python train.py --router_score="softmax" --normalize_top_k=false --routed_scale=1.0 --norm="layernorm" --norm_eps=1e-05 --beta1=0.9 --seq_len=256
Below are experts of layer 14 (counted from 0) of a mixture-of-experts language model. Rows are named router (the router's row for the expert) and show model dimensions 0-127. Each number is 500 + 25 x the weight over its row's rms, rounded and kept within 0 to 999. Numbers have three digits each.
After each expert's rows: "comes before" lists some tokens at least twice as common just after its tokens as in all text; "comes after" lists some tokens at least twice as common just before its tokens as in all text. This comes from a sample of Wikipedia text that the model never trained on. Tokens count by the router's weight.

# expert 15
router:517496464507512469457503503493481448468513498484483521442482522455461498489499495505506523458471519559558493539431508473547537486525473524487542549517532527522526487495490525489498496504475460512509462468508551484484478513488518514510498500513530518532495492536497513477527496490479476480502487478570512489514529498504512486462475508495519509484525493513488507507530503496528476531500
comes before: " was", " is", ",", "'", " has", " ("
comes after: " The", ".", " the", "The", " that", " where"

# expert 24
router:536513517455482489509528487530532505481495457520460503451465494482488523519491487487527533506531472456514456530521469497483494527547516519478502534514528461491511487544493524503499532519536479498486465522485522521507508502495457437537545477485510503516457477487484537481488521500507468467494501446494510507463503490532507485503458506478483517530480529487438493516476456531476454512491
comes before: "2", " |", ":", "1", "|", ";"
comes after: "2", "\n", "1", "-", "3", "|"

# expert 20
router:487559509474467493543480470485486498446536490559471507482507507524539516480503486515481499519480482468481518517541523512477504514462488497520487515472515521505514511525517514453480479515490490508495511473469481489556512512486472550501508467472535453468493470474488517482557514533509499479486514494510498499496478509482521515485471486483539481512462506525565559485514471464502489498470
comes before: " the", " a", " •", " his", " Born", " Website"
comes after: "\n", "ed", " due", " by", "ing", " member"

# expert 1
router:542472504489491483482474478525608525478539515483514518496488454508480516464503492499490483499491516444515533487495451475498534522520513481503456520488499540484507460525439494491507501507509505449513498492521471517503553470489508521502500466480482547486516506490524506488511518479486458475527523467522491541505496483492509483496496496490506464529555480506527479498530507522495500514529
comes before: "2", "1", "3", "4", "5", "6"
comes after: " |", ";", "|", ":", " /", " a"

# expert 26
router:490454471438495519542491494509539499512563553508498508500517468495500519525520509527485512515463518473535555489519509520515527537512498521471440497457509490505487516484486517500519529495465495469497520469487490489467507487528533501479500498455513456521452508468468525473454456450545503458499496521477465476469504491485505474525503462480472488506504467460503489454473488489500543520511
comes before: "8", "7", "9", "6", "1", "5"
comes after: " ", " |", "9", "1", "0", "–"

# expert 5
router:525500520538543512494491487517491497495537470493540514469469465509513510515480512478515530507508514454488488546442555526535492482488460539506530512506516452480507464490535458546483475503544497533522478536503489526484517463500475494499505518482518514496510557535507485482454512530474487488494486516560510482480504478502531484490508494527525513509528496480512550504519515529474514462524
comes before: " ", "0", "9", "\n", "–", "8"
comes after: " ", "1", "2", ")", "–", "%"

# expert 29
router:515494514459504520495484542523512498447490498507542484494561472483503510468493515536520498491496498515479517531492505523468466517510479531536474491471473501513495534516499496517477503486479510537507517525474483473455513525500509470527502467452529504526493464495467474476495462533478498494461459498470495486467509518503470484535492455542527508522492468491493490536499486542471524511548
comes before: "0", "1", "2", "---|---|---|---|", "N", " —"
comes after: "2", " ", "0", "–", "9", " ("

# expert 4
router:526519545478485534489498505510521492520542487531498509484559522480483488454520511537470475471483494482485521480517462488483461484504518520489498494548522511504540562522501516474499470487496498535512523505500501460544481501492493473513474501477483531517489466498520489535509485484457494516471508504502473514468525512503481532497453450457492468540506533477511483512544473469474518503497
comes before: "|", "\n", "-", "==", "The", "==="
comes after: "\n", " |", ".", "==", "===", " =="

# expert 16
router:478495489522484469501503517513517501525539521500505521507501497469520504487474550477515494477508474484458501490490487498534527511508497486488519495503487511495520511471502533521515473474475444488498483461498510542501517454558510549468511525534532499521476500515513533522480537489479479503464506473502483467529479464480465447510535503518446494486535499514542496524546483492439457478460
comes before: "0", "9", "8", "5", "6", "7"
comes after: "1", "0", "9", "3", "2", "5"

# expert 18
router:539542511495476484504491486519489502495475537489493498492447507510502479475541520513515541468515513467492508535445537512477504507502474487514486507528479503545493488537513532462499473547536543554532482492470526447561517514493481467518480493444519484491485507513464513522502512468463494509487515456524522561498514521468532499514510477507516519526509455506456523534511502452490484515455
comes before: " ", " \"", " The", " A", " S", " Best"
comes after: "\n", "6", "\"", "8", "7", " released"